Weights of a small mixture-of-experts language model, trained from scratch on English Wikipedia: 8 layers, a shared expert of 128 neurons.
Below are experts of layer 4 (counted from 0) of a mixture-of-experts language model. Rows are named router (the router's row for the expert) and show model dimensions 64-127. Each number is 500 + 25 x the weight over its row's rms, rounded and kept within 0 to 999. Numbers have three digits each.
After each expert's rows: a language model's description of what the expert responds to; "comes after" lists some tokens at least twice as common just before its tokens as in all text. This comes from a sample of Wikipedia text that the model never trained on. Tokens count by the router's weight.

# expert 28
router:525474529506524485501487462487493511498441509502509506488537505474489513518528475511527474505517482489515525543475507492560535493496519512498491520493496492497542488540506498450476527480531518
What it handles: Cells in sports and election tables: country codes like USA, positions MF, dashes, Win, Total, numbers and percentages.
comes after: " |", " ", "|", "-", " (", ";"

# expert 36
router:512469558514519501467494444494500560534472490492476513474529463487489513482513448480443461483519506511520510541534508496499528480496549507496461537534502479496520494564485538487488514479504547
What it handles: First pieces of capitalized names at sentence or line starts, such as Al-onzo, Val-entine, Bre-uning, New, St.
comes after: ",", " the", " of", ":", " and", "-"

# expert 3
router:504459521499577460486447474490475503509464481539581532512502485504512488492540447549449532476512485496507525506502499500494521471497503511495494531496485486446502505556522487477472507498512499
What it handles: Number words such as two, three, several, half, and digits opening numbers in years, scores, lengths and population tables.
comes after: " ", "1", "2", " (", "3", " $"

# expert 16
router:517485513496481460494510479485496520495522493503499505489505501493468508475529484496509536477530500501520515529492504507491516489554513511503512499527459489540560483554521543504471505484507512
What it handles: Table pipes, blank cells, single letters or digits in tables and infoboxes, plus articles a, an, the opening phrases.
comes after: " |", "\n", ":", " as", ";", " is"

# expert 24
router:517493552520504481468483452455507499494485494514483513469502450506464512547501495527493480485517479477491540519469533493486525483515504529500488491503445467511562498526479499438488469491516500
What it handles: Words in == section headings == and table header rows, like career, history, Total, Coordinates, Preceded, See also.
comes after: " |", "==", "|", "-", ":", "==="

# expert 7
router:512481520516526490490484476474477509506488494515518501470505489509486550518534493518453530524513509499488518552482495503514512473481505524501492506492504502488486487484515509481502517490538530
What it handles: Month names and digits inside dates, coordinates and table figures, plus infobox field labels such as Type and Date.
comes after: " ", "1", "-", "2", "3", "5"

# expert 17
router:509502570554552476502464488483498512493464465509495519492532465498493533507510496504486489500515487495535546509488530489505535501521507504508484541535509509511485468482466504517521535482491525
What it handles: Dashes in year ranges and scores, plus spaces, open brackets, quotes and LaTeX braces before numbers, as in 1974–1975, 4-0.
comes after: "2", " ", "|", "–", " January", " December"

# expert 21
router:533485509526566475491460467477499515516463477518481508501534479528489499557522511512529460489544493465508519501476505498496516495537527502483487504507496478475494499524452488456479540500501514
What it handles: First digits of years in citations, dates and career spans, such as 1 in 1915, plus some name endings.
comes after: " ", "1", "2", "9", "0", " ("

# expert 2
router:534484483538476507478410474472513496512482453535534529492522473506507546543513488509504536485516443487512504497512509520514502478523523518506501499517460479479508522497486497506482512487517535
What it handles: Digits inside years and numbers such as 1979 or 66, opening == of section headings, and quantifiers like many, several, few.
comes after: "\n", "9", "0", "1", "2", "8"

# expert 15
router:524471573501485483501477455483479502537492493507483513508491489517491544538525461510485478445516498471501524513514489505536535468521508518505461499501486485487517486533463518485489520490512499
What it handles: Sentence or clause subjects and determiners such as the, a, his, he, it, their, often right after a period or of.
comes after: ".", " of", ",", "'", " the", " that"

# expert 38
router:521497521490581496502461474490497506520421492529528524472527509508491550513519508502526498488499475470505546510524492497501498494562520513488503520531497498503516499519431545525505521497515518
What it handles: Digits and spaces starting numbers after dashes, to, or table pipes, as in 11–15, 10 to 12, $32,183, plus minus signs.
comes after: " ", " |", "0", "9", "–", ":"

# expert 0
router:516502483493507482501499472489482517491474481533531581487508482487465518489532470477475450490512474465515514523513514488532514464520521502448491527506494497500479528507497517436483501455518499
What it handles: Nouns and determiners following the, a, in, often before of, such as beginning, end, side, same, years.
comes after: " the", " a", " in", " of", "-", " The"

# expert 13
router:526488510510527468502504482477482518521484459490491506456525491492470531490512500546488480483496481449509515524518511550482547497512523510496492540518517500491521492504500536417459517481519511
What it handles: Last digits of numbers and head nouns that end proper names or phrases, such as Stadium, Avenue, Records, album.
comes after: "0", "5", "8", "6", "7", "3"

# expert 23
router:518456497538476492482490448480457513514508492533545544496513497466450517469526455529512480469536487510531512508502497553505518503508506531463513545509494491473490459539477537500492510477523500
What it handles: Clause links and participles after commas or headings, such as which, who, but, known as, named, built, located, born.
comes after: ",", " was", ".", " and", " is", " as"

# expert 14
router:509499516525507490510508490526461505500458469521526508475521487493514519537485471511512529489503494482529506531500486504507523485526507504491496500517462482542525496483476542479486549485505530
What it handles: Degree, minute and second symbols in coordinates, %, km, mi, periods in a.m./p.m., and pipe separators in tables and infobox lines.
comes after: "0", "5", "6", "8", "7", "3"

# expert 26
router:527468520492485466507479453499500513501501495500465525510521504508464507487549473501521504466501499487510508514494511544473522475524513513464488492505459489446512474498484562515465541497518498
What it handles: Articles and possessives that begin a noun phrase, such as the, a, his, their, its, and possessive s after an apostrophe.
comes after: "\n", " of", "'", " in", " to", " for"

# expert 4
router:504479492504528501460477481503488500582495497497492551484497467458450519509498491516484498524511475486504525509509508510509480476500537505517523539524484490490529483555504556506502509515502489
What it handles: Line breaks, full stops, closing parentheses and == heading markers ending sentences or headings, plus but, However and and.
comes after: ".", ")", " |", " =", ").", ".\""

# expert 10
router:505450529497487501492492482473498521537464451544468511465522474518510524477503492511508477510502491496518521511469503513502511472543526528493491478524511493520512499540485501512497501461511479
What it handles: Line breaks and first words after section headings or taxonomy lines (Order/Family), such as The after ===Pre-production===, plus table separators.
comes after: "\n", "==", " ==", "===", " ===", " ="